Weights of a small mixture-of-experts language model, trained from scratch on English Wikipedia.
Experts: 32 SwiGLU neurons an expert, 8 picks a token, a sigmoid router.
Training: a variant of Muon for the experts, 3675 steps.
Below are experts of layer 6 (counted from 0) of a mixture-of-experts language model. Rows are named router (the router's row for the expert), gate (a neuron's input weights, with its number), up (a neuron's input weights, with its number), down (a neuron's output weights, with its number) and show model dimensions 0-63. Each number is 500 + 50 x the weight over its row's rms, rounded and kept within 0 to 999. Numbers have three digits each.
After each expert's rows: "raises" lists some tokens whose logits its average output raises strongly, later layers aside; "comes after" lists some tokens at least twice as common just before its tokens as in all text. This comes from a sample of Wikipedia text that the model never trained on. Tokens count by the router's weight.

# expert 32
router:560552494534436413567423552482493594545543462452483425576503583547526523434467382448539515515622572504509595482507513431505529489517531497502489601409433576528516474395502531499551506510449454
gate0:469534570539602520468505409468396500399508485425603587501555434529531494425516545579551461483471514564488463513477624410533479426532504544543528565533517538469493482428506580486494424486458469
up0:556511472590447629480526551449470504555505426566563509536498518562654381451499472462474596452511489471494545515515577562445467564436439546476523470500466460506461493538513462548514519475480490
down0:538604373572463578488466447459456567486556501509580488503498465452573495542552429524374616493443485553471535529493594496537481422422436522525483585486475460561511467480475510426501504429392478
gate1:561408425485570554432549432508531484524427483576556570486558497514503532447509520493516578520406496469560550400391499452465494501428458561492406541491437414521571478487561463444444593521505484
up1:330566494478568523458458355556440437491505494449554509497471463527455416533461429641464467532502541535452443536542498596513490527548473430539519494490493545423472510509479570496540496498575515
down1:512452457550582552509455457498523547508532394470549530529509381461430456528531609520567516390484525536480607408437491482481544580479448529425547497610427533497650577531493469476505529501516483
gate2:509440399506573407541491484456527473463431574466491479493413389486521500444497462569480517505589594533416448437555565497491465519478484565476531478521581521479577503605461572541553518527449450
up2:524529609496508601504506511473572440506567572480488525495397509431574435487520511490545470432568581450553525581489481428549520495546536462491518459444552421494499553422406464455479534456500487
down2:494569533408456465547423456491402470533559613499529509464372421500506524524614555466491514511477546507547468477535463480537452527537447518394436442576507492520465500490342463459535508529384433
gate3:570627462515513516478609491458507450462497382424441484564616533494349542475513444566455499487472554435565520447565531539486543590473568518493591529497449492553535560494534559488480461431499443
up3:490545566438539524508536497550550374509589523525601534543416500402488580474517520470489487454487475456473426565534493434424429566464475474571517618511505440548582551409438450513641507559389469
down3:490504590442570577432428432527546537540474554491505521494457549444473480570462477429484538494524392463427448566527441464418452442532513464419508524563524415478467520450502520501570534376576536
raises: "Population", "|", "\n", "-", "The"
comes after: " |", "\n", ".", " =", "==", ")"

# expert 101
router:532507406551593432569496493475601498556514472444508552489505564422488543459498420476552493458485466453455466550515530510498484628514482451511566569525470531578632519476538543505536539547535528
gate0:539414513493561550509526529467420472389401510414582481418458533532485526532515477461567500420395392409467433488479458509605548551468474453447540450442475444555493506484502466459497519546464393
up0:556431581502486493476480535486470551474479512528484486492516556370571454500461540439524587427625529498488490549447550601514521580509536521457531482451483436502440495491563561507537571573539457
down0:414379486509502483446555662412576585468509503512542476427454428551451483542432498514558443513518454577464478539495555537472472569585443485484531503483511528578456541530520554589512474521530547
gate1:591543462526516491531500372518537378579543497501467612504487502558490524483484565468454479467427501517466420578521546527498420500490585471526531570573447487419439506459603483480475515446570509
up1:547439559519474469431552513509543495526555418452511580555437473482420487507496522378468482562455519449564450462543461440536473545501489528496379510446440536498573355511569494543499484511432425
down1:532535441519548464566537430577501397570454553498563503484454449484450491456452424477546470436509463530471504437427517521517491547453511535561486535444442572430416480484543500453475435412510437
gate2:600565489454431462542504452460497506532505472432580386392509495573476477492555509450454454564559456581390561469479576490488482615520542493446458519552380446522403444577465563507440530511509495
up2:470455543499495499475476395515493491515514537485487473507526578459506449483457553465637530398500559498559484554469533519446503531421569471535514482421586540559555528515455535484490556388503494
down2:501543520456473531537462572591417524474447580486564469457580489456517540478576543452534508509603486557527495395354508562445516547529537434496600462483508538543519581431467560506397491497477460
gate3:459513451546475523508556486493565440494502446523503542476511400493496534591455488528475479467594457545491421452523507535464542543518534382554512461474524535571504520532411552560526522476462533
up3:475563477440519456564541492490479553484502457547584509629488502514488486513543427469550503465525469561519443539571440494445589464519552472488520498526452466499484571522579456540494504544541504
down3:510566539503478474427587359458582410508497482438477518473550535458484500586556511541517495474512583550451421436518501479481487481424437476547411482578517457499507488479453567527471453501460534
raises: "-year", " years", " Years", " years.", "th", " years,"
comes after: " |", "|", ":", "°", ";", " 6"

# expert 102
router:622547429495511411575488413507514488504596467475562394435561575529464538433503480425483497397482507556478500465506517495477426552481490480487503434576515434548588459457470543414493554509472486
gate0:482554526525510451538473494448494450508585489447493363444492597524545462498519493484426547419559502496519544508447549459445477511462582484598543459511558501649428570406454505483511469424508539
up0:448555568466564522564507526527543451423338541585558552470478467425551534555466477503514455493442531482480639511421441448506593486506548516443538519392435448482514511500483531586490480581444507
down0:624552488487503409464507585497464417480608487460470453517595567481437430501515405532536538482514468495527458503581516491447525578530537479489519365535495522508481436505549484445451594498469526
gate1:553467425468470533501536457468490482485549553506497530456511513554515494418516504461481621466515445437361610463451519529483472495516496428566517537432492482500460521512469411497573603515466535
up1:492545571383522495463509494389471474493557494557560446501514582548505513462438439480552521491475483580524527434615529446389529526543513478461496430471553427519503490579472588554520478508562553
down1:492601557430395424503503452450532491513556510464439572502567566561488515514462556455581482499448534527482526564591568560375447569516461515516540456495512459517492393407507488488543501479426563
gate2:453531425469589503503430481443555536430530517541522552670416505558455610558494602538486526521612438501530498521468533532553526481451535522469528530578513462603448522450469465463515469527529526
up2:560499457450502432521540463514534437506466518520542484507512466487467500547493540506582549568438552583532524523459467534525461503540548537516519410518504478570493491617515506464398560449478525
down2:485518524491468524473493450428531460503580530503412492456485501569433607519511468564605443603550426529463521477406476466440578406500471531502519579513485530506528601526558475502486481487393509
gate3:539440496592334476412397533462497589494546465410513465516553537460511503618526463501591524448485471512549441581484581474460555525498538460468478467544524500445514511458471553492484474548434535
up3:564512473459448446493534518543529587526481442528482580542486352501523481424511455518506392548497475502568482637498469445507606515447510515534411448537521538365531478463564505503475515502519456
down3:499475590388445538463539430402429473523527431509470510507510485427529559537508466533618535527483497569615460595630472564540631454446533523578537489545471440494562539461482517510499498494439486
raises: "et", "or", "ore", "and", "el"
comes after: "\n", " |", "-", ".", ":", "|"

# expert 48
router:594574494504474488589555461529521441556545498504593464470492593446500538441559357535449428510549464485495506529526511426503498571470521496453497557485474515470532400480547621424475542521467371
gate0:495480473469451454588463515458523500477432498439488524498469508455486525505581441528358555498576525420575478514476533458484590496514542508496561533442551456415424496514532488476443471561492442
up0:544515534465545423530560546441552470458495376483435585579403514525509561419433496511539454534486460561480440430532549609500509549489525476536499544478414480441480557465488535510422527607522527
down0:489476557511503525529573424464416524441499370497515616494483534488477408426475508423465536600462495491554463434578555533559438541535497510525517525593485443550508440539552573530514544583476442
gate1:535468489605435559588481511564545481570567533533527538466481519480505602484437481437500567489520415498473599440467511416495495482549557498500415499540528403534488514457538479392520578557490459
up1:523510509484532539476471552434420488438500514480370464496479541474475631436461551458579480472519503571416532479487554497459473504447531439541520448566420539547541496559479538430472546483603390
down1:446470520626575552418411494581542546567544394536556472578527472555472480406504504495530598526585452530435536511580492455426424524476558539547485497528446463482405481508459477425536525549608521
gate2:505526467442553525496344545522521501518454608430498470509455513355545515592486479450449414529537424553503536498541518473474489552499470528604504556462473585476501533580490552464458467533557453
up2:448589390597547542580472458515477544493450519518514572407558593472451460512534551499463511483498506485491475464452440492480524602531449536463468486492499533496510426535484518550506518502440487
down2:524479475525468510491461511419546462379547469504565513429496495474511470532452499487479523578592488562575470420434502503556516533575492451545536431579504577395467545496490499447525556476553580
gate3:484489468477475533556515469499479428467611390498489515405476553449415426513533540507412607414537395415553461450518492480527472520469521511538485491587481487536520526480569484519519509463522524
up3:505444530488521468513506642534557581480488477526461494524453497523398609475516418520504501552504548473546433486398487547534484599491506559466458413485547441493499533396553460424480489440426424
down3:490458541516542570476476498515493520462526524509484506608513437481528421576466471429456531565487582553419546559444552484501579487457479540535609529525497477514419444427497476369563393462466479
raises: "\n", "-", "S", "P", "=", "F"
comes after: "\n", " |", ".", "==", " ==", ")"

# expert 29
router:589521525483453409520491492428496584553537464524510408490494584515531507503496299535485467529603547529447499470507489446480495524474518528460504588442413501608566337410535537421537504509470510
gate0:553444481417531454447470535454538464512502527549467552412556556516420522563532515511475496559609525497486434451466523525496512407506502559534554606564445537420537461473439555506538566553465485
up0:541523551430518567470506523429494500481536520486455499528504441450605470483468559509544434491482504524510578594515505516460521530394485497479539543457508575479463591490559496449449544450573419
down0:517538423526481426493537486515469466546536513475550550505535514458402498432510456514443467525518505515499454394490497529464472578532564560533478477592515490476586465521513546500501481510513465
gate1:543549538511470584410438471513513540490471525524564513523518517482551453482474529428487543542540507554473461494565431460473441449495544486493548488465554519490439521424480587535492557523568535
up1:578521491453443538455481486569581438515503541495588466543373555519469460347511444512441505509462473525534520527446540543532454518501523502506469475497547409494531533447502515474494511497519465
down1:561506423503377502512461462541502493521621496473432521523430503527474417449497509494431543448470532484548573534604523527508476600548522481460464428567618452419469626475458558523530573525466485
gate2:481505485555436507455443525612561516564518436481496551457439519421519421504449411455488483445384520489555488507489464491507430521509547598374511530538470457537564460391445505422513479520464503
up2:551522521361504479481506514447499502538540586526611530451533495449496578521577494488503471542497482509498520446496477544454426446453423491484488543561534506528527410602512504578551468530502530
down2:475507560537535552504586503516523363510496504498497454509546454599489503515509549405569549441487481422532543508499454459477557503548524503559509434609543447453452503564450445569482495548539536
gate3:545556543555465558468544497531494414514509611574496443478523600496429445520423455551534535466553493492513449579555590518465472452533494506535526381567461526555453559473516542441552561438494607
up3:561561497468525498450439508514401417539551559491509526578451534525473533407534447460555490440485421556543525517405453589508466474548453534569516477461487517404469530460521596461471526455533497
down3:545496442394488477470582428511481483500509525533542440445577506514459530455423467543495479438486507547509353521584583415510456497564505446491499477579407536474433615612502557467486487536572528
raises: "\n", "|", "-", "\""
comes after: "\n", " |", ".", " =", "==", " =="

# expert 113
router:570510363403513424486571449452472484603576461426537503474529506491499517466559478446450542460456538485508502549528439517530460515517584423417532522606541502596518498462489539533467517551543434
gate0:537561511418529398563387456530456473561509544520482452499552453533433491513589459572505598516443560517539444544450527459599493459535426451460496536586598496555544528532503512503468375510542469
up0:487439462505536459491422432434503479431531519522512500520500493600510508442431587616547507470553468508536493537474567428505455470539488588486612486570493592556553539417489494529512527485400466
down0:490469554454513401429580483621416586493460453544455492600512501456568430547451470574520460509406498497482487555489573399479448588461434503579530487382455496556482447497435499415533498547527485
gate1:503423357431457414489496469506474567509533557442532497496509471490432542575452434410510482498558486504468504480492511487398495497509627555396435501466520551464446406489379517458491488532512565
up1:444596627388510510509471536559500598453537486533437602547456524485493464541491477556637464508518531589530569524457443420587446525509498540450488489476515510445444464499504498472498404460395480
down1:480573457571537466479489486522595506397527505496484503503513506598448498462486480601482489456539409452483548510476539452563500561423531462516379439451503402518425478373532531499390490517432499
gate2:540466492460502496425446517428426443466449556450507542429465605530453532507586431413514542497538486481560521504590493473485529457480518523462535583490449514512512542460567544453556626504505390
up2:487490529503553525428425530533544522457484487507578512465462509433569555539455471407481444465476453572587461468464637553600484497407529478628445481529511550502507534511563463457498451534485489
down2:481441511526456568522493550572590558476484527543434555590479495465519544420489548577554468568556516472530522449480538542474505604469517543530549522461505477510484526457457422585466463509447597
gate3:488446510505509568584360473495504625565525480522520543554452474502506412447488493497553555413427454455392466511452441436455487473450518485478481501580432494534552547537556461509442481469554566
up3:464583497533533550529572496371445503529397478595483590398472476409511433440547469504472439475539512491472511545570445530545495548458522543548485506528497485450472350598556530444560502540482444
down3:565522622489568490554541511462546505540507462491408524476543503467520567457471552527485572454566623562533489467589494567487436457568475564558445559497503523494400564572499546539549475463506577
raises: "urs", "urd", "urr"
comes after: " the", " in", " a", " to", " sh", " for"

# expert 22
router:535555502503482324452544527484505464499552456488506434479550526498519576469565382520482461479598558584455511479468511443534477626419520504431515616476499490526550431421571558447463455505500419
gate0:519505371470532358503511504522488433493562541496431532546519551468477565550556516501493464498554505544549503379484493537541515571508452474511508531472442479453601519526551485514518470475519414
up0:557440446449476480473563359557470472443474472479521509513535508430579528483499526484459568512511369550585435432549490423483431498545399509431487552471428450535522562494536496471504500485586511
down0:479477518487545519480615531515508548526459519489473558538558469488501506498501408543458592446582548505519510449495458506497494441427491518589519527400528491570422369533476470549454465443455415
gate1:588502532468543458435495526577512452521548558435422556501589592466554454548463484514587529558468507511494457476455473521488557546478527507437481528479471497452498504418541559487527561498531512
up1:482538486517514482472489511467539490525590482466547501504580543503441564470530506401564538471443382482472454516527475443491534506552563436510537403555452549453486523445523554493484516519566468
down1:499580502426492505391552545504496494599452488574439526604481464568541527494476583403539557519566473554553585524574487550442412504459463455498491439400599485520498488481502485525517462576475488
gate2:507504479498511494471499454416470472514627487512524545525497440494399585548523504472482484487588554595472491444504503571527504532461563464500547498444511475546496516475567602517421477475532422
up2:561504544459475572514465530514496528518492491466495530380468603525571419506519529444432456489468493431540390451561468414477457544547558468527455526651518584542445559541475521526485537467457565
down2:483476407424467496535490531518563524480633493400478451494555593551497517537448498421626487469421476458577441485479465504522486369482501465492473478510508449463528536582478555520486566495519524
gate3:497479414445579480510546493522409595458423455437457437545544483531485596445493523512424480409474428585497558417470487528462516514516482559586552479480499441510448398451543468493544469488510474
up3:512450586548537417542631514546562570500443504540455500555544457471520455444479480493448564574508384564421453463412484532531486524574416577485508468464547500463406571558506425422522446504479477
down3:452511530493505525524539521521605528540428505512447523443516520508572516453483543526488482527468518572525619509513545475498608374432550462516443605477486560528394507561459521469476567471476467
raises: "\n", "===D", "cted"
comes after: "\n", " |", ".", "==", " ==", " ="

# expert 31
router:647496443390510506514471506560566526501539510459495441460499498519464528497603520521475512355549518470563460501489460410601463533441475525510527564556480513556591429402514488452444525535479462
gate0:550483536495456452582528563443448487396492512491516539447489479587513551517530522469556478467481471413473551536519376396469564513491502514550525464509481489521543471447508559511412557541489548
up0:561455415557491602505540518451486478554485499535491550494527476454427508488500606481502553511468447470524458492510483553421444510465570522489561463510520440557440440481539472454418455485496527
down0:437606507420485496464564490430571590478504423507494497426546447604489462498466530538545496528476572492511525534497509636520504481517425523482503486524534380531478495504580474490482464482506551
gate1:469565471483563416531513486534486553438479510540499461521472538486437471471473483462487516382457462512399407381492501497514453495566439424510479562468528457484554505405465463535579467491570525
up1:530445505393496396497419495500540521526544535480493457522509462488460517457482546499505488480506531492544569492539385476411523468548495531493407543548442499445571538586522353510419553558512514
down1:554442424504528429540611497519502548590557543529552454480466483413571435566481570456578493546440570461567470490541512497514525513457525431415451510451538372539480582502480470503505535541526506
gate2:568591510474510414500497571414606508513459453472507454417480488508533545469501553500473532467517490564476559489514493433572599535492451497501472504553545533476509520557496419474519506527462446
up2:492536507522518530527566535541545444488457497481480511494454601475525509557460519550577529529446495461480526455422454455532415448448465493549491476458413443496430492544430504446598497482592534
down2:564581455528549513530519566466417444507496558458575552449502557429526511465588546523466543421577601416461482498545575517534572486525430493514395491549555523525510553536530527406487496482462534
gate3:507463429519400486465461504568435446492596498532422412456417584492445454540533535540454625515493496507434540328479526458509556493429554520428505567511493491460533441505516437533477546462457530
up3:537492514513567440518546564539493564501531415512514431592522517532567459600540468453561500553549570466568512525406479468566535414425533527504505440497534529490461454521471462485497498500506493
down3:472615478427441410510540570402467512559484431446464484510517472457517519580522430517569561551525525619500490446526525410552542522436544503459519480463481550531382462460531559525383511435519492
raises: "ro", "ling", "lin", "al"
comes after: " H", " B", " K", " D", " L", " W"

# expert 105
router:514523487528488461601551508547489529462535497459548475450519620454432490520660483507513528461549451517507507526478455429546494500480547525454511497589455414476485496449537519443413529516461514
gate0:600529567570476524554538461548507556467484540540556498528488512390421463553476496416412416461457432505539494498553447428484479513576491507509521514512488516481543474493434507522645483536451642
up0:488434521430513577467420516525476484470462532457495587520471468519518491490493505603500452461499531461467546518472467516547544361446468433565564409447566459518532468457460514521423456492428540
down0:517454471423553414504425565600442442505641404473532423420514545513506497524523470474483473540519489438539510580456441482438491600524528449600520538485477524482507488540491500521484531460486566
gate1:478502460491472504420468468435542579537447547510488512517583565443492458436413448555511509469496469518459503479487477480486492546496558478564395452487511470424547486480597532450514555504449503
up1:455450512492485477517462512567451475466431434512484502530404544395518428460561571450534497480387524537500532499499482486489562512517593604588559514533458554452457570473511476475478478465515485
down1:525531472551530488369417499504535540514448552582444501581467522561505463514545483502512582587531395596466524543499533423474527480471481509574513572508540471451430490382481507456532493446436516
gate2:541459449525533577514496524528489441625455553545472437376475474538456444428435489586443480513547401553416482509514543407527489525525514508519514511564547397494568529444523515518449618358568506
up2:464439450478508495374589468486595450439534560453516478442547453453499392486567539479559519536536502463532510578578415422465512545511571374519445503439502439568543495557556484546486446520521546
down2:476489494533471490449435548510619490482502581530517466544438541433518578446484511561512429496434507536490527526426510552434388556552569436524517523591426517484566471577465490487489407588524605
gate3:470560508502562527503560529506525560553552610446501367505562555489465504433520524471502499460530467478476597412517514407552550567493473606530452447518444453539514405476475443488367479495515633
up3:522467500425606510512501509490513486500436511492449487481581504472490470522489522482561489545520573434488553528482448579394465586493541500501493474505583403456530519460575550503570585483545495
down3:554523501599520485517505521591474456486463435509516565477501554547521551469416461484548455519549535576472493459540536563478429428494619495444521527501537522476531499419557543556493449524448413
raises: " of", "s", "s,", "ing", " for"
comes after: " the", " a", " The", " to", " his", "'s"

# expert 89
router:497568541493486431482518461498553508482538528506580509505494520543424515543558539472564515496557532501430505519467563440484496443428543457462566554492493453586498541503492547396423549486448563
gate0:515460554574491489538458421519431424486575560641498536432492481415495442457562494540421436477562500471509526520596532575490495510423499545466518398499479466519445452503504554511499505536468496
up0:534458460529471564523509500556427488519477547559462532522607525424467430436544484482451519470503487500581505557502520440481489554496463559494485461541499488541438573471469543586508456528450532
down0:552475479531480473538550454519372454573524523494468459513496490480468449461515521564462490456417514568558495521554525446450472429473470589530490474522523552568498550482508435538508415489393439
gate1:495554550493482526559543401476491451508531483549565516438503561468443488433513484505568541546561512508502481450564408522484424512495566526361490484570423552444531525572535509499473509541509530
up1:473543568531495532504529466475459571488527466457557494435459439434565529460468462501495520564510472554487466497514486525507423479497558454408525511501496411420608475448474482520477408464525544
down1:474410502473515506502433434483487511489427408559564487460496582479494473424636451479411557490521451559556442502487463598601468536488438458601386444440562472474559410505481556547480457499538429
gate2:563536511477533538520463524486464483518551527473408483581546539494490475489460515369506585409492526553562647582539469451534607509508583471477476489446407450599521567500532440505450480550467571
up2:605484480481572497493432442508519501482480511491495504543487567480448593415379512464573505463530547592475482536522479498560621480554498465518508480442526519550495440489648544428493458477497517
down2:523512532405495477544433521521563501446500572443408486478512498570502516560496568359509505462408514477469544542537462559461547606486555506590537576478378449511402411610486480533478365572545534
gate3:465509477516525443392498488569509484451536516567479489561540455471445479452514573454511482483501455609507568380548429400569494404442542480435531524525551522497464512452499481585450433587420506
up3:526490488563441445531499514448528531432489568510581495459362430571503510474439500519497533591515471456487489485447458528572595458574537512513478496490431595506473506536473541507417451591514534
down3:504525575512505474520431463369517450485456523511583539499455573524525503544579504485570511540530538421549522592486527549424480430501479448577423448469509505501534496570549521357456480474564461
raises: " latter", " whole", " first", " third", " second"
comes after: " of", " in", " to", " for", " with", " as"

# expert 87
router:508585424543563408504485476535540466534588450350566466494531547459445492521523467537472454477567443501476507527471512411529546630493581419404422484563524451488550526445526500557488520478461450
gate0:531515484539523520510479509434489491540418450471548429492562521581432479517504521549527475533556503475479535501464386460567457524603656452531455526596613470583457566395437422613536556528609474
up0:491398497503490599511514497497528482510510509532461536474570449498462503571505429526522448436544486547499481459536493598411353431435500562500585493491461579544521544489453567489531544509525561
down0:489519369561525554562597588519538460549460446493445506607510496441528544478599431499418573554453496537535535441497507465381471456476512434497565543495510449467435470593428554504480529495482555
gate1:493497476451436567544420471510482535510553584418499531532494569481588517657490460551443586435490460472502438530466441471512451558440464534453499520547545510462482485500462574427465552525491514
up1:497539521504513476510441488584525482498480605592543503456475600543459549432475480397453488408499461551545522511493521432556592436495462442534430507488571537409497429451440478472516525484529542
down1:447528429492546490471491528458503492447420511504571510483475505466493484414512456545536428507408476541473524405507608506523592456524501494406539522426464456555546503350433451528547484516497407
gate2:490512439554508560571545454458453443513517578501417444502556529503465555448503532424453485462461358544487485470533481500513481485513530474509371530470482506584510485532519444474581488500533523
up2:480547539497495487492468529474513493513540495555518414486406499547508441496474532470477483496425559478583484487423611574519494427526599544408554501450469416503494459584453474496411486478548425
down2:524540512517464459422555546525487464539507490528533468469465492454411514464466455488478582486465445457475555554597494459512513373511479505561573544485500567542472545520405523562453654401467559
gate3:506476418486578444473464501540481467522511443481612397509452495516475414463481423456496480468503502477402476589414540421471551556453532421537440486447558504491526547429561496560507550455474393
up3:423507500545434459448543527592572457504503582501516600459428581416366540595492525525516494490453534545504460538518477568475604534408461546531488490485514524548428553549439443588537519564607489
down3:544563543588550542469496467505477467556539433452577534564446566482529541494564500444526508573600462554465592558529533523421510422450503533527514482471533457543587497492493404602519588427578421
raises: "en", " L", " M", " A", "er", "est"
comes after: " the", " a", " was", " pro", " (", " to"

# expert 126
router:582571462533509357513481481546602497612591541473511455591507564479497442551576441507439635443503444486465546508500514406521463576485561403520471543551532485459496462466567424464433578525468496
gate0:474530540450474416433543612557495513496511468620389511485499535462548557527556439516525578364552427525511504529528460539473447496422511488514543471463462538482477520513592445419466582529536508
up0:577521488495413497520448576554568456584484562539531565584510481512501544515514580520488525519593539564449465437553525502473517458442489440566568518486487470477489464537427484395516476525484503
down0:549456552490476506519530545496481506547564498526548558511541561485452576464501495471467497515482557455478538489533451495490478426445551451598519530494511484418535606519495419515545504502518544
gate1:524446472576448518539563523548567516411557524433622453543536556597525530556483523469548490429491505435542479511544473428440456483527434526427416550511484471465472515427528493402535491466557517
up1:478465520473530488522504478462506525485456451478566500574570555546511483509388478502457516559483493406565560529464483500540417567518437478503529486479485421585489452440506422468594596447388537
down1:580531564467497448580464511412444524526544431497512417491424490451515447468453466554490460451533462516438481472529527537582448592579507506464504434523551566493514452504424440356392574407471472
gate2:520385424426469519498442410561537477543525503505450587550472530551516485519614407440571567504620425521498488565484561568477529430455555446468472541569513432388487619455550539509530548406446519
up2:564422459466456427497358496557564418449535441495487414401433518528460466484539557403496614449485477508422460456482563526513556464593558480505498496436492516452523512495503510468541534495551504
down2:519472483525420495483470466416447450489480491566503460536459422577532507515520539479477467537497501549507442467530443634560516550564507586484523486575562456504446624622465632597522462429434414
gate3:602566453522460472414464528553428560485504454566546520479574477452484578567491431399511420462468467430570538557502442539517497460469496529555455578515511516458564496434599578463524470534449460
up3:493504472404428530617478540519499459506392534492458598536477482527550519522501565507493527491602505479530532462610526517486469515513577605490610532484463365587447550605460469458499516462533504
down3:542487516480478529573477496539593496556483501441524515462501568448470411470518510436425572470542451473457468503464552476478591554497595511445483497481618480627464461473462461468382440501537554
raises: "h", ".", ",", "s", "-", " and"
comes after: " a", " f", " F", " s", " the", " to"

# expert 125
router:567453411422515524538465463541493556434517483428547462528556496511444489485529531502501525427549546633497522474566408474523469623448503557524582485483439448539520451466588532478414499583468495
gate0:494594447445546556540520555430463414571512513400529537550547527515469508532473445466541567545549552508519504517416530498529506580447496524517473602563522524485590448652468502436521475572532410
up0:459481489430501463555486596544483587511428535486455498469465492495503520483519466483497448538536528482443507465470440459370492446541445450616490392543518479504505459447482566495521502472451540
down0:507516520588478550446499455444470474566525427460449552506437535437453477551477511481466494526511564507515382447516467499498563500452549515457500516442527517522529547492527517462538469535484432
gate1:478545497494460445517569444499415490517493491507496554443475486448513431505549445477532532508465570514499537508461533431494484530575543592439567588436471593509486560587471507519548493502486502
up1:522499477458507483488568504465516434566450519436502534446533431575602486516383415484456505536499526512389480628481513423534525509481499409480422457503546542545423473594495430525556498496498551
down1:570488458432526503509472503520512519526528469469475526501477546489489471522463505501407466504583527556524556474550532553514532573526552434500563618480505486479497491439554485484498557582529527
gate2:583552439539562446517449540433486644483559513474537470488503584527435487541480511303409474438488488486500473542419534457489505451415559439566480467529472517469483508423547470565478556569452387
up2:566463464456592424466506546490519503443478530541525481504521534472456484659566532483500416472530470565424454542507547522526485399455491501499479498608398489531511484459497388498486491428473451
down2:562529516503456527441399532572535499509484524549497546526365455586429545493557435516424513426471403521543565487424472506566533655446544503491487498466536448456424442484526499449547550497497500
gate3:503625533456642452481462452506464402610508480494482406583523540406533462544540475598581496482476636501498457542555477477569480498484486511488485533515461467576518422536507499424534381523450495
up3:444582504508371500431567558500372448508520529493428433445521510458543517533524499500575448497539461466547556568519437504535443567424494593579615571465465506428471480507483491560483446520478484
down3:456547422516486459520477461516462423558444486444500497577515510542529511523430468430465538446457495561593414487527478478424458501405515476453520466496522511380475449543595503603431544482525484
raises: "bert", "sey", "den", "aly"
comes after: " of", "-", ",", " and", " by", " in"

# expert 84
router:539551384521583395530506417523583386518430449367546398473544543475428520545521467524405521478561512488561423420532494548544523548477470470406496461551566472477550389409546539422526630514516448
gate0:460500528416454393487556438463505577531386515491556542586588481468528461477477436586507523477467452436451458502551551486487631444511507435471559452501468443509502428415515500593576524497565481
up0:425608522502529509556532495494447482504521436528517438562517507472503512466489576530487537577474512508483517431551409486517421591531514405499588472635479506450418519433595513499533410489669455
down0:513528497497537428525455522434481589451424451518634530464530485470558521436464456430501452463488514418495451564570479490538430437495478506583559446598490475549461513452510575496561557469526497
gate1:492477532551532496524497525498571353454485441493580428424471525504432561454456448485454568535498423454509375424394486458500526501538446570502535588596468484514453513502481552515510596512521513
up1:417463422442465370446532395499470477521533478517579535422448492521443500529503552500528526529481472557504440544532483577510438521578540401562514469524430462517487579452452557574508484453526536
down1:480473537487533629496586453497449508569541428512521532456548509461502523474449508469568555443613534609545543446489529416503473516514589485438606520489528469511545550444469489526498356506523469
gate2:518549509524454408522449514474584437425429532450510420480463569433447500545515429476491554620580500491505362470467527561488478555556431443472486503483505457464508481483530498482516546473502428
up2:508547485630470472490430484432499522519454588479499521524562488465541508493584454580476519484495474460489471519578537477483499490461482561570443387482470539487497590481582564442472503446508621
down2:543452481452478562652523381476533484564593455448539448558501457459504532566465549532418459527568474583491546525519468567481478530572482401526475464430466516513551520408541446522541522492606519
gate3:528528444472525485546533494500540483472446466485562397461471522528508522539467556472513480403501560484522443506517506564456491550489491559414528480429558484554495517455529511559517592484546472
up3:483427459560398478459481586521504567582524551518495499476521433478448399546566495457564516475506516510487492460518555381486530437557533501388505489539535552453517536568582479585477476505532413
down3:430417489500475494449473500510499464516475595499432500532580472476431486437519493460487422570411480446417553403464489422524529586525532477553479591532477492525482526591473494464436571486450538
raises: "ad", "uck", "ant", "am", "oup", "ady"
comes after: ".", "\n", "-", " D", " \"", " d"